Weights of a small mixture-of-experts language model, trained from scratch on English Wikipedia.
Size: width 512, vocabulary 8192, 55.2M parameters.
Experts: 2 picks a token, a sigmoid router.
Training: a variant of Adam for the experts, 1362M tokens, 5196 steps.
Below are experts of layer 4 (counted from 0) of a mixture-of-experts language model. Rows are named router (the router's row for the expert), up (a neuron's input weights, with its number), down (a neuron's output weights, with its number) and show model dimensions 256-383. Each number is 128 + 24 x the weight over its row's rms, rounded and kept within 0 to 255. Numbers have three digits each.
Before each expert's rows: "comes before" lists some tokens at least twice as common just after its tokens as in all text. This comes from a sample of Wikipedia text that the model never trained on. Tokens count by the router's weight.

# expert 10
comes before: " the", "  ", "\n", " 0", " 1", " a"
router:125118130146101123114127167070104183113097124136155114105179121145108143079113175144117123107141116059074112141100101115107134143181133103105105132094116161140134131119148189124084150158139161146086154178126104142140152138160138129115134115131134144119125147123162094115117136161158119117117111095134121159121093118173102166107131110127153090117136124109100107166122147111121167146120
up9:127055138140140140117124120133136111173119082145119108098162084106134135166116173131128071115136158119122155126079121137133138141113129096158101101096140172141132130094148129124138172140138161140127134138144159146085166174117126104157142111114143111153116154126120080105120139106143123150097126126125117093095110149140130133162118123147174139152145150132124119090097113150139096081131
down9:096127133137095133135148135103130098141184112119130123132137145152157129098111110127124142092112176146121097090134112148130108109081115138128111094164130156132113105148133154117133135103143118112142091106133132096180120099127172107143146142081127166149114103129117080206117134160094099140090119102115114120137095142156128094136158104109172146105152154139135104111098134107103118104099
up10:127101093088118128120145109082156160152099142181136192094162105130130121151155127168123116122127111136098091135110138154116092131092115126138202114140097112135125161083118116159110140114143091139146137144123117169133154153128100131119110103148113199119151146105126087132147168137152130103111150094130116100179141100158115138148137166106113133138125172119136090134109098119080117133050
down10:090132122170091127115115144144073143131150120114163122105126129166124140143139127103116154129170160101093116138102184116146139125080106085121106119108133138150137158146102118133141184163144146148124144092148154132103116118137157125126154137128122131132158099158158124157089131145119172121196124134103100120152113170111116144121100111119149116101134123117134114148144145142147106110156
up11:109109122083119164132108185104105139154131109129146152147146148106089119132082142163107122154104157105158148088110128161120159110139133107122113180138123143163138136146080182154111106123152129108134091126139100142141121116128114115128154112096097130144153144144152073149148133146145123109104126122108129153165161100126130142100159113110138130083126126139135129128133104144096199111122
down11:110110150110149175130117092131116115141148135119133076119127108122124082138162113116091120115169077099113136146089157129209163125138110124097143143134145133158085109114135146098125109108131133096143100107127122117144109155102125156153153157103104138100166114117115125137145122089127121191122128145130120163135143168115129121113129144149157172150151131174109158125178161158107108140107
up12:104150130123141110114115111091112167128135114154099145140097102110109156153132140132135088154118138097165190150079082125143137101146125125122145164132127134136103147187157134160165077155160151138152128126137122165163101153137164147100145138120146164137111097120120132177112078138115147120101116132149141119109142100092121164100171150158119157145151132114154140144168121145160154091082
down12:111099162119094130123121135132137125115122185121153133134127104142106115127110129141131116159106119110125150076128134132131087106097122118112123135122134164157134126113191116142110113151092113105143139122114123099100138096106147146127178112092176122163110157062113127138110089150152159123071143134094153141126141108126136125141144140172181108140110165141134161135174082126162098116086
up13:103165115044110116094099107119128124159122109073094152109142071100145133098140159119117115140085116107142076110109146137137141146127093135105129143092126126108104156126119145137141141124165120138114110163154141119128172135150124147141110148115121147110148162180176124128154140113144143163136127113123115136148115127096154144129106143140138142118119121115128117133119101109140146145120
down13:103108131106157091107123075144123089132126149094119116114111156127084089129154150116146150142126100136130130127089113145116157152139148120116116087105121139119122111118123145120125154123146113129142120120152161121149120203104115127126100187131133111190110129134121151167117122131100134127144145125137142088137143146134128117128134154104131165136089141140113143133105124081130151119137
up14:105143136140147096147105121150141116176125142156118109109105138107143133096116113080106146178117125162111193146159123160123122132137155101117141113102141138153078112135117102141144154160147129191119147104103120073145123131127123160113109110107113085170149124130105140163132124151134147108116124150095083158104155095104148157113120107153124107093103094120112157093138121136135097105103
down14:126106163126104122105120129069138120186112075112115082181122075125163126153082137130142145132091141154139155131126109126143132129101109133131118113145123162157145151064135148144132135135131137130120150127136095110119127110127108109129130126088116115162104130127120108142087126164114125127082144116134134141131145138128140133191145157134133121111111174142109129164187100097129193126148
up15:110114121137127121119143114103106104132103104148120128097108100141140142120128142134149149127162141134149120107128112173163120086132126176111084107165147120101099108102132118138128159092141130133152135144103130118116158106149124123106148140079149101109119117150091138126125121127095110124136138122140157132163123126121147191093136127141122100096115129083103134130155122150144093160081
down15:103174104122140162144154117092127139159146092124182122113142162153116099129103156136154126113130128122107154149139117130144139172108108104104151113100140150124104057092138139141132102128105124124096138080116099117108114132109124176157114141124119128078132145165160123125149074166112110119130084149143078159130170213135105137144109145118124126153168160140109118111119130144135098180141
up16:151127138121146072125140081076172101133118108123093140128137201154209135091136148104093119108150100127104142149099090103099100137133089098138105134124121140142122151141122103158172119126132108168152093129132147166114141117126122107157116139117217161126111079105153124105125139201127128133115113115126147118129152130097082126123169103165095082106180125157107127141145124168154087127077
down16:111129150156115105133110126131179108140127150141143132133130139150136105143115143126101125133095125114139176122134092177141143151178128079159090117118101137104095118135139099125136152140178116080138113110102140141161112064120113135162127143151085137151125126107115079145120133126145130122166128114096122130130114122082133087109098154145072142175099132120140127173113190156092143159114

# expert 3
comes before: " the", " by", " a", " to", ")", " in"
router:134087134128088104116091165080165160132133115089123119105145191149103135115143115134141141133165113132098119143104118129092093198163141129136145153103140119136149132092155172125061147135125137138150140160106101156112171129170151115131175136146138142115126132116117112139122118130145096087141101126135160150133136116098108148140145110143073068083129112132121130167105121126084165125111
up8:101091130122145122121103140115158114069125093146139119110128123141128107142091110116120125134118159127148100091113163148148157104144163137123154098141139154113145140160109156131104135130145090112119081076164120123156112162159125122099163129124108156122115115157133124158150109096119131174130117132139100129149138118117116122126116152160137115124139184110164159139134105132139118114154
down8:133131147142120139135093125130184123118113106117155101112122135130189126093151103156112108102107167126100125132133142116117133107147083155151134138121152122116107121122146122161144120093134156145078110206147146129134158116114158160132164126151124097130153137104136143099142131143119169128125187120128132127151151132107122147152132162094148134141153083151127103093126151150131150088096
up9:132120143118146071120116099101122158115141179123163151125098122088120113123114114131136133128151159103122145131155096109137103116116128094130148059139167148133138162145154091121105137135153129136140126118165090128120074138141104143081116117164187105110127112129149128107124112101139129110161143090126106162151133128117158153108125168152088110159125108142124138151100128170117092130145
down9:136098121152140151126146112081139089137118139127120139072117139164137098092126157119128133106062124116119158129131116136096149143134099181119151146142136126134167087169105119135127098182113102167145140113109120110142125098148132143099133147116134143121114092120123124137108136136106124076163128164119084140131130190126141115136119141115143112131173146128122120113115115087155140133073
up10:119149119113129146156149126144127149175113099116136124126152166090130155114124111104131115110125156135127115068168089135132105149161149110112131141105132163137118097110135133155170154132140109123165159167188091113152139136125134174092106156133137119139140083133122124121097122140151111081153118133118109129087148117095161140113152099104126130126114149112132134175102126169117129153110
down10:142110142168105158117137097127104149073122129143166085108152103142118137145180119117143128107142129075127120119191126123101117092103165117122101125163103104142160122153102149135101102129172061116107127138122076144099150131121120128117131125091135099137115101133126085153113126165122114120094148135139104119150111164097122106139141107141163127130152126132161088116113113127120146161132
up11:084092123157118125122139111131133125132110129146093133158131130127156140134095128145113133164115148122082175091097130090099127116119111139132166093139130159154133111145133094133138134165169119138107110131108131167128124133153134144149125111157112134145175107146100135136087101145127119132133134110145112119137093148108124146120118103090187135149182139087139115131131078138115072111130
down11:108177126137120119112147122119097140122083120144121119118139099107100121142123141135119143131129126110113084152086115110135142139125136115095189103112117176096121100084123140116124111103122155182086139121089116143063120122146129124146144120126082106138126111132128128127085115098099118146126108113142134129116135153154163106144124137160099172131104142148150158120115147109148159121101
up12:125120147155131109114121168132152137155074143106134148102108106103144133188109141110148104125135107110133117123156142125096137168133103113098145186126133174118099131122138136108141113133123142159130090148091163161123085131152128091108148118126145139101091142140151179131115107166128127165128129152145095186144102108130128149121133142115177101097129127116174139121170108126144107085116
down12:110141158113092164106116103117129151167153109114156121118134096172117152145170127144142105134115128141129133149125173089158131116146135121104109141103161071099125090134120085122150122083112153163123089146162104144135151103114129083161139128081116123138157139155133144119160132141108131129132106084139136119128144154157090101084099153119067155154143103104092130109084165139098122165138
up13:120122116115175099105129125070148121128117124120115129125114131098120143113122119153137139139083146157141089109141128158160106141137135145167103142116119119130090105113114112135091082087157146140134100104134159167140132110136111142129100145101136108155117167105079145125187140130158117111110107102156119119126093117165161162125157133160151129110140178121102098131091106095145122114125
down13:152098157130124171152097111136088165152114114125119147157111098145142137141171139093134141116167117142121100111158120088124138148164071143122110149102126119092152093115125101095142100172158125114143133136143095093145108138145165129087139109160137132117130141114135157155154123146132137166132121164131125086084146186104101131175153126119141081119095140138133121121138128118129149151122
up14:154142119129102118115116151072141117115103137159171151114143124147123107119084139138115152111135132123142116128111140127137177149160091127128162168118122149085098123184119144135113085088132148112131137116160152123108103183140132102132116150100182111140126067103159093150169120162127141169115126128136100125166084127128116114104165138117153135092152150137119146103131135119143143100138
down14:089133099113154145127115074141141101124101133126158103186136147163128133123121098079123149162121113121110117190117132125138118146164115151114148130156116125170157155114110157147124130139138159154123136120160166144095136139123142125102124126125126150138128135120115096115153110107108123110151147127129108130127142115133124139048136128127148119125082107124113121163148144151145097126139
up15:123111126093123131134138148149127145157167086131146112159112141127114136138126126113075109125100092159165079095158091100120103103150153103091166156140128126127180135127165118123173108137113128140112145120148129078177129150141104117100127135114134097158144109145126133143124145149177179101178125137168128146152142113151167141136118145109088121083133076124128137131130114131140166096148
down15:148119124197161151121125138144128130092109103109147121112112111129142121118100125130101121185126085146154087092152137150112119120146106127103125110190097118131103087094139107105177127115154128171111129115158104143138108102161149106146109133127110143119132099110142135117127083149173140103167098124116141125123152187133133165150125121112129062127107139146103174132104142142169129132166

# expert 4
comes before: " of", ",", ".", " and", " in", "s"
router:122108115163110114110127138128150140135126163143112119118136119134141104160073161125080114116125122116128129109121142086136129150154119116128147147126132125109148133136125130170094173118137127135149165183094132147151087137155150145101173125096166140100139119129180089146137077162130093119157141121152123140119159124145123159139100138187107079125151118102169121120192123158101147131115
up9:130138175131138132143128114105102078135124122135151116127121120129114126114115110114130082146175135112107087089151109150131122092131135103120173122113152130118148150120102100109119094104170132113114111149135120140126134102101111123149180111127138108136155138120085126102110193120144120131125161168138167115086147143106108116093094098115125126179128135124085084127120062146111115145123
down9:132170153145150126103103100139162127177080123115097160102128135129172139115155170121149120170126137167104109133133109098160101151132136128108117120139120099109144104142113116141144136111121140145108142112107164131136142150168167141131068120109113125179104155138151144171141140126111163089130089082085150145110127134122118169127132180129109172171121065103141121105084117142106119140162
up10:062153092158147149103169144096104176102112144092090098133099140094068162113153104124132150115137117102103100133149140136113132068102107133096117103124129112150094165087145155107102132167111126107121163132193125097129116127151137112114098119105163116126146141141133143138105089093137176153099139115160135117113124142102094129139132128130145134122159159131146134117145131143130126110132
down10:115124146095158120140097168134139141164137096167116132130143140126142136136141133131153153121099141159116195134102134101150115109129148106122143134051109187137131148182124162140128146164126165131146091134149122173121126082120157118143117109106132164101141134164113088150103120117147098083124158118146109103122166135097126125108147117106122118116104111099114111123146125114106134108126
up11:136127125150097137138126129105143114142143103155123142129117099102125114106133156083161133085127162134128125103157139110123137144141150078135139098094110148134143151132132114137090124119157127149138130133147148122174138143118115123109152144116130131121165125139137165090157151124122171099143151111160141119150146131075150126119154112109122135093116136125145105133104105113083158086150
down11:141166134129110141121141080132096111119095141124122128104134091149131121131112127122097190145124129110126108125112108149146163117134133176128119131142107150105159150140141101152113138110115166146129123131073145175134079090110139123119111147169125157165170142162151124118156118157191110137131125100154174114164135131109167124125143150165161132087192150154036076082103140090136096145120
up12:154133168161152141106123129117152135156105154136086121170144096129153115123115150113129081127125104131126147175150151121180154139132213115119157135100156134114145139133120107147123158084126084110101142127160126141123120117106138135154091126125126108085130088167144104092074137126129144131116135130150126137130133148100139136144132114128142098153170150112164096166129113140110112044079
down12:130113121126146129090139133165108113141111131144120172154133135164135122110141183173129136121148159102116176102086096126095164156132119116112124122196132132145139140151153137118116083147116100107128159149093151111101101122153160113145147131092140137124109086115128154110153132126157083150125163128153120163129126120171150141117157144109115103132086091144138126143128129090150091147134
up13:090144086147126134157109124130110125096124118120084113150140120120142136145149146136119122110160112091102068126109090110154140118154126127131122144099165171144094103155114158112114078092165131151048118163143108124160123136148075137079112132149106125202154159118097143116144126173127136187201117120114140117118127141104147113164159115145160105161124158141122148134106144137102125108135
down13:137140160083157183141144109107143105125121160145172131136100109155113148111136123093144111127107107109107107134107121111176146148166090102111105135186141127133133109109111129149166132167128148124134149152119152123085144155156139107149140200100086171097142167123115116174125137179141135135148154115077104108089136149158095110170119178158109155121162142121154119123083161114109120105146
up14:151122127092148135161138110113142143135098091129144142152130110185132171171069136087099096138121114131133154160126147148141135087127117118129127154105111126116117141149130122147140107091115108120079122140073111100174099168139116165128123136154115139149109099148149149086138141136174156143118089150158121102129102113180179164104132088167124121122184167132086124089103144087133149109108
down14:122107118127095136132075132144081133101149126179168114145130154153082120168119108132085139166147119146121125133108123082154184139154136141131147122071117150130184140122124144120112083147127145125144153181109084141144155122115123078142143151110166079121147163149113115129127092166151107135129147090131140111135146102113153134147103097136158076147082153162136154115071088142132093137128
up15:131142107109146127130125134141132146108154093148110099121148130138104141103123137162111161129194128142108106118117142103133098154151101120132102128112121178107134118096138124111141105135130186127138140110127152144126147094106078086144149105095149139106156146161121120179131114075109139161152127147113121118116126104101093161117130119088137093111142099148131140125165108129149097128101
down15:177129086132108133134151152131132117125117128132155148105145151182128110173084120140106131121105076183113134167176129106128084117072141122142121127130090159146121144102120140130124135098147157131103156118112118132080150115129104124156108154087100130151129131193111125084151132132132106145071153113146131124160077142139100152112124079078106171129113151169104129098110151152144113087123
up16:117132132130195104110101165119081125155115133138124117114091155105142138119136140118150134121156128134129121115141132120140104143142170101137127138126148111172139156106139124150173144138095125161132147125131098145105087134126114135106164109161109089097178111136130169131091105150119181136184113164133112096080130140139100163112146125116147148126175140157133168146068095135121158092149
down16:151116147095151112084127112147157160154133125109137107128146097116122176087111138126126158125134129120102081153120126137136089164131116164112149121117135126169116179114129141105160116156154129120124126081117138159088137121125144148147136137161084104119114136131116104135138125105127136089163132129149119141130085134085121167094095129095160164132130181162149126118131131099139121118154

# expert 2
comes before: "|", "-", "s", "ed", "ing", "The"
router:178113121158105122097117169100132145165120135137103127135168124123102162128061117134140114188116120150137140116111100136117141151183144098080109122099149124125124171139126114156084168136140136139139127145131106169125123104144119142171125090109132204117149148107163122114123126131146112137143156116174085122134095150141078142128119149139097112110125106094143110113140124132172097127118
up43:118122115149104129153128148138090158167124116126110136126138119134112126176112158144106135129140139097155143120134109136147101155156128107109117176126117134169131096127150154135095117155112152153148105101147173144148158115161149113100179105151112140049082114132173114137106142142114137137130108168138124131115115102098115141142162137108135139098142108137134149126148131196152138094139
down43:104112109102156150156169129135160107155120109110117119141103124183133126099112103162082168135121125124140103164135166163111140151128166164106158139129081149104083136138125117146127124117143146109090117078107150111134120112141140132094098158096117156159128169159141117138123104115124116149124124122140113149131133131132122135118147120135173139084107176097133096145126156114140156102092
up44:167084150104129076147179122116150139100143097089124184108120116124123125170131157129166085121130152180156098145143123125165118144154089119141144132112105133119201146134101151083110161098110145135142098141100091168120108132131124163133150118136180127137149084120150161133150138111130077124155080110104101149153137132132146125099113149101130100102115136120122143091117115178135106114125
down44:153127116146114144136135102149108126101107164139122107148148153107135120100197144128098125119113134089113091117141118130094115152143130132091103114159164092137152129128131124136129152136123162125105109124070110109123158138099146134120149178116128181122142085154144151139127137136116135147158153140115125132149102127083120102129126152179155148145141103125138136075135112125150112093157
up45:133118101126120166108060156149123156132132147124128112131140130086125147131122101140129102175107101148131149178119114131117101164147101164113141123116156145138124107148132143121105141136142107128152108136094119123153138121109120163100103062116157127144135108104117076093116118138118107137167136136157058118122116093088172145086131132111092108124139103132104133147104142084139149132083
down45:137138123142144086158155114124082148129165134161103143149124147126135113136120144144081139153167141088129144144100143123145175171140151128132093177136142154117149077170140142129157133104127137125125185139092132146131095141103122110094162124110141110157107096130121162141098143109122135142161161107115120106145142064120136159161108134095093144068116139145130103130137114160144132102113
up46:084080106165143119125168127109144155099087113124103101140142133116129075135127161159102162143141121153160115145133126141143118123088140167131193124113109140110105136153152163110107111126137097156127107159117124126161110089133109150156161110109102115109144112138108136125134122155116074149131123140130120088178155142120156135142124128143124132122155073152109171162190095165123113146128
down46:110142128095186154117122117123186145142213122121161130119141179113112141114102155114131137093136116129139136138089106124107116124151145177124131126142141107082118153093105138143129127122138109124096129163119120122104146093130114146141152131114117120116096117165125111173140160112131151153138118111136160105080091184144147102147126132127129105147156119136111117120144147124094105128170
up47:139160103130097121114143130139122117126125053155124133106143105149126145100136119152135116114154101109076133136153081141134127157147124155085168162123126113144134094138146145163115157153132125145115102165125135134137139173152114109114124132160108096120119136169148168155077124089127169106164122093152130117158143073150151112105122141127115123174141122155128133101123132109135167138125
down47:106132089139131142126098141095150114142130172160117120172133147118095103138121135166127103145104145090109119156165118086111101133100129094128126126125120162104126135133156141135125171121134129102134116150082150124146144103105146092136133112078151154150144151123124136173151137097108105091144126125128109156143128131136113090166160122090117075140134132135098116121134088143171125104145
up48:092117126133116141135148124109145117147113086124119118110174141149146170139119115079086126127146152104123093099131151081128107097118153109139098140128111139112152118087146090128146141121115094152120149138097147153142100146135156097129154116092156122115113127127141145101140161155155136139105125109129144137121115123101113152128133126089139140142140161147131134164143151185153157089076
down48:117081155080142122100088118162132156174110096129153094145151142153146115132129148117120135059134110173172206068116127128122091127085131132137135174110120113174119130146101152133118097076133161135108111133134095099141105133102166145102166170148125142125104168088131090132117117087113121145130133121142128176118094111130182105154114110121136155146123181097088165159116149140151115104121
up49:163125138132175079109104095112163143166176102130122152138143126151124128144127099151121102133115126157138098141146096115115118108149167096125118126109106137131144132143148142171081135140141123125105114087123113128125134178116132103113154138117173180122145122137116126118143143137153168098148159094130105144137144092073137107136181135093135110116123152097118120137153092141146123104099
down49:154125139119159121140116127145155180092105143116103146076123154194122163133076124142129125107106091127148108104093105107139109131123148142142117106132148136157116141118152101112148155115101120148126121093128127153115062137134146151124146147135111129090148153114116164107099127153147124150108140107146133098142136119145117132146157141135175164089131115096113124156176144138140112093077
up50:140132149120157068114123138128176154133112098128125134150157120157114113150142175097119155138142133123077115139131102094175108154140139141144100132082111171157174126142104156149121160155133143133073141145114142100094111132121144144126144143127121134108158151132143100108140150124161132148114128160106140158133103168127162110123112107141147128130139114150102134147158130096161138126143
down50:163159139154096128107161103157136143131120129105131132166139156139118151141075171135114150152083104156125135132136121160100156108161146108140137123135113134137125145121141124101151120141114090127149113089130128119112078113114132137117146104155132120174064132138128107146145139109199178132118070139138155142102125158122100144118118130091134110186180147131121135129125111115126114108111

# expert 0
comes before: "\n\n", "-", " The", " In", " He", "1"
router:152115112132124142132147159085113155113119162120167100078143157111124146107056130115108113190135146119132114148131139088085109088180130118111129123097114176149175144108128136116113140106121166145118119154101152131147130104158115134105129115116149172140165114109133114168140116128152067087147125118151121146115085103083100164130129127107107101124145123107125123151144123082129139145097
up42:112096115124070122106146129114140117200116114147128169100175103114137142182158187081055099117141105083088074132136155122172149131116122138085109158119111132152105115126156111142137159136129173117151129177123123085095126130154113122095169143109145102153159108137123099158143113157141129167103087127113139127120166090133106117151120087156112093142124096133162117096159149141116177136111
down42:109090117105143129137079131137175091143121140069113130140162156135116120083129172102106116146163157117119160129168156127154163103122095127132156147120112110170112107152131109094125124055118154135123132148179139150178155073151106142111159134119102102088144150165153148105141114088116148142127181110072158116147107137105136129119125122124115146107092131112126140126125158137193112126122
up43:146144147154122124118132090119123062099127118158105133126174127144161125104139149114098111090125128146098173171122072136129131128130143123148160108111177088152115143152112129138132140116129105124184118137105101141121139104126116138157142138079165150100163087100160080147190110105144124084183146102138167119120102139128131137109140139147115120093179107063107120109102142140146160187084
down43:151157117072083157121111117127116159105107127114141168104113129141131111155152142166135140172152131116131100117164122169120141134156109141100121119171145134126112101161157127113142114120129123111065126118121152099118132107108113136102072105122133164175156133162121125146148170104123189147114109134164114122129137141138162086110128129115104095144145158115133154117142136156134140091170
up44:118150170125082111132132116059205101157088097131114176158105095137115142100131109146124078124165165132134109087125141141128117127163154118138131152116136156126131174138140151123064120096139126144093138117119124112121150095145146082153119119126120122078091154141113124143159107156123116142115098099105086113120096115131107105101120136110129123120141126111150167091103101116129156135110
down44:152126119141156144074115131100102132122114123152141092115105105093121125145102136153135128166084132132105144134112121137174179143087153134103093117099129125092113135118171098146138105095133136108142115111063116140091108163140162144158132113085132156062141106134141145094142133100135112167111100155129147145127137129128113129174107119129165102119153140126088101120130133132126148106139
up45:108137155151164139145107111120152136131120094125105188135105064166088121111165173131138141183145164136139112119126121151152131086137115105112124131150093109098165181162135135070129128117116137118131160128117099150131100178150105112178173089152161144123109164162131127153127147121151074132105097087135118141146138154114101137095087141098156135123103111093122145132121125120103102131143
down45:112129157155089111090162127115107115114113121143120128127126115130148145149088130128123132093154137142126076131108122121110145136106118143152128131154146146120145119127134179171142153173083078146131105131131142140137110108074123142113114143088090140128109149153103164103132081169088104112168110131155131156137117129144118136142087075134088158130119145098159168169105126148135130132158
up46:174119120146181162120126123126133133160114137096152129115104133109104135135142134145134106121136119138160144174116154096150118136124141095136153160114129147136151131112119161111189093119118111176108135144135122114140117105124142087174124152138112132125139122130138157125144110102108124090096119097121128121162115096175117133126163147165144119150136076121145117106092148163148156153133
down46:123132162154113079124127132135130147144169132166118137140153133123131133129112123115160189125144132122130174135180088110118133105131140118100159125107116150098163109131163108085121186120150116147126145090127112102081120120128137100087154138118067098115100114121147110123136145134142151117134138106134117100130143077131095118123151157193102138101119116179111132129152185093092117116109
up47:103131134148117119124079163122120123138046092131157143132139225137125148099146120137128103125084127114099131124115107133141121122147150128131104148147136135155119157136128151111097186091124138113144099158112131172156110140164135142104137101158113115066158087153170147079164104141111102125143099119123137144092155104162102156123108105158121162132157140119130147123096125096114148190085
down47:134132155119070127141167118162159150119108094129109089120146139135131134142111142083113164106121127125128182116144165121106129175182179156133142112115103112094093083071114129081172073164132137112137107115134147106153116122168133125130130133125156150153157143140115103142143161139165165134129107146106115117079141160093132087136126156142105071116110123128124104141155120133094147099099
up48:157122104108077118112122128122178110140125112120109117116151138113103152122149101087180105157154113149150136125134085118107121128143111146085148116082147097110114121102131114116154147150141072103136093107123149112127135143132133127086080124123113162088109123148137138087125128100098174138134125107115109120186177083159129169117159185105127118177138174126128127119103098117087117136118
down48:114119110123131116127093115083140118113125116142135125127111122153103105190155142129091155096111121103128126129127125115112114126155162133175136130122085111156137142120135091105146102092094123075135145139074101118127129122099074100157129177113138126145129136141119154097087127134122131136152096160113128162149118119114152116131110080134154118159094115079104140126100139116132105155142
up49:147162145130158113147147133129145145140164079127112130113124108107181141103178123125115147118082124138161124120123067128142113123152107158120105116107150114088131121117158149154104136132093088099182128153187132140137111089096157129125110131149110162131099112113138120095128103122123105097144106127122147110114138082159095117151140082121140163134143111121125170123133143126120119109129
down49:121119145153127139125195137141098067133172107076140115106080108145119129093086135122111134102124090104070115109140147119113166134121109131132118154094110140149128147088112128107091097098158103122157131129183123109135150084141118162107112091171142149156137106130153136154132131110128105148124131121147110133086193107123127106091109148120143148086132132128111116135084161108136105097098

# expert 6
comes before: " |", ".", "–", ";", ":", ")"
router:126123106112142078078144165104117150111109140124125120156162121119079108107133127076158111119098143159090119148153135131109074125162133133151141124113137167163125138146174137134162116105132087141153145116146108088120086140151100124125128143105139117125144111145157140166125049125132107068134141135140142131158134124118145138157150137168114115125097087112132127138163126104114149124117
up42:111098077162124081147105169101176158114149063134114194111109114146115145111131098144134141118145108106134131153054111133112094139129133104158122146138111141145214178146119125144119127106142104137125127131102107149118111122154144150143147153128200135126151137144142147108138176104146102090132105101104108118156134130132120125117102153111115117112119128122125165142082120116174141122146
down42:108110158119103129118146153136132109106082122122109174108153133170093130154136134139150123114146157163142146062136134131097128138119101131137101131151141121150131127156139129090157111113099120123104090126129138135078122089153115107153103131125185120077102072120114102131088100140150131134119089093133144129147102133152157180156166094119100133124141102120104146115124147119131092093119
up43:135102098146105167107168129116133131123113104152137143138122094106142134143117124140144114147124117099107119119132135080124099123169147076131155120077087158116162128115109116121094177107118096191131095124134141170119122079143121081125140137145118126105087080131096107096110133136155148150146151155082124129179093114123133122171159165119142113108165166089183099129162115163105134144133
down43:153088170127105149100164159172144115143133127132152118116153124144119142137140124125103167139149122170169150148091093148087128111105150137171150119138132127115155127102133154110114120131099147155149135158123153089130099130125139110122110118112132098114104091120140126114131175136118109114065154113096103110140156141101139117151125144158149171137113121133092155106178137104173153077125
up44:143112137152158141133088149082089111124066129144156104133148168101146148125108097137107098090128125135093150177109119153109140131137146094135125137114120142133132132133120174123112119117133164150155135145145116132126180132143134152139095130146167159121177115129132127170150094151134126117135122132119100115126108118144122140083096106132108132149123108101102167116215112168106106103127
down44:133175123122139143112128154108130144144108125147125161174134094130135147092147125078111149142164167142167114138153068142088131129125100094120134143099123094131165144122153130123140156059135117137140135154157163125084150086141125139117137117111155139156143104181114131136134153165095123121098111134132134147087127113166176168096095164122112126115164126146103204139135110120134126132127
up45:103113117142127146118121172088158142099130141115140096128168116119114142122128131154125124137104152080158114141153099098072099119186114158120190127063130156112120155134123138114163169128186132123139134106155143148135165126133099171118153104123113107158128114162141136123107145113154129130083111112118086124118094138129130108105153092174124116156109082100132150095161100089123161096101
down45:126111097089146149116120116128103115118091130136154119152150157109165105108136088147109139153115118107121129103156142127147141138086134106109112120149115141138128179121111155129140119165092131116122097078176138129131094127108112122126111110109135174104145097123108174078132105111105183165128100122121093116136142111114124158120132145130136116142150133122112152114123113081113126154145
up46:125091147119115149139107092144131065116093126143169101127177166112114133110108135115128119148175096123094139155108077104080121135133139113153102118110139152170095166077150144126142114118160120139146119124118151126118131125092130100145168097140156146114131111133150100130129129151136154112151106093144108087185127105107122142139151100107117118164129128150096179122164097093160138119117
down46:093124106130069122145116087125115122124159141140160096157080147090137145078158122115100144160122126171149137103093126139131136119095098150123129115154142158152139143083165139124152128141097119115134146110141128117125190124154103110119094137145142134101118144102130091119103161104154093125160123114152140103139156119138125129128095115089121133159125091108123123133117106140124108159137
up47:108100087160096105068121116149169160140143111191128139143127128082142153143161120133149168127104123117053064139064125124149086109138162147119127101159143103151142131137122099158137110113101141168107108131095105139122154083138108146158142155117139085116192139155085112106147117131149092119103101135133091094110104111138144138132112157107143132121110097153174115155101129132110096141114
down47:118151123112086119154138132124118120117145125118096132135161125129110153111131135154097160108175099145140131124112150155118119162100151144109164105113116114107096120130138154173132097141142162113113126112160111142117178119137111078138094157149189118103122118128174156153095119162139138133096130157123110082098124156142116190118103103140136124126101148140147135149086072093099136133112
up48:091168147114134106151143167145137132158145145122106120120129111119147143121151124110134124153121148147158160132118164108142124141136161137094113155087121102133122160144114157128082134121187145132131131151120139121167143162156114122144131147117129135164117151114133123131151135138134140097095171127077112115171146118090117148143106120148127126124135130095193155096159083163135143132139
down48:118121098146143108085103115101132079094128098160105173099174135131157144129088125108096109099140133136146108109108165149129171108054112130116088136191175158132136108152100145135107158145139157134123132087146151119139152143089130121151111137129138143083103119142157128104172122126176091112107143126165140118156110087090129123111104158136167085086126133123137079112085148109130106137102
up49:141124084173143133131133144114132092131139074133109125092126136165118145154130120132134154117119151084121117139148099114124146140156172127090122082139103099098083118130060131097149149119140117170139120133096135126131171123125095102096125127054154160146150171092127098086135131177181147145103114135120135113148093127102068142096137125093113115128122124111136136109125103069151115166107
down49:172173125085115115163138109141115118106125135149125113145126140107100148131103079093116142140133161168109104116132101148140118105166104150183125141124167104097110136142155128103131124093132114124157131120155121098122128085185111126156126141129139172131114101163124134165146158140111083120147116118178168116109130149143134125141101179120100117149153123139149160116126135180126116138126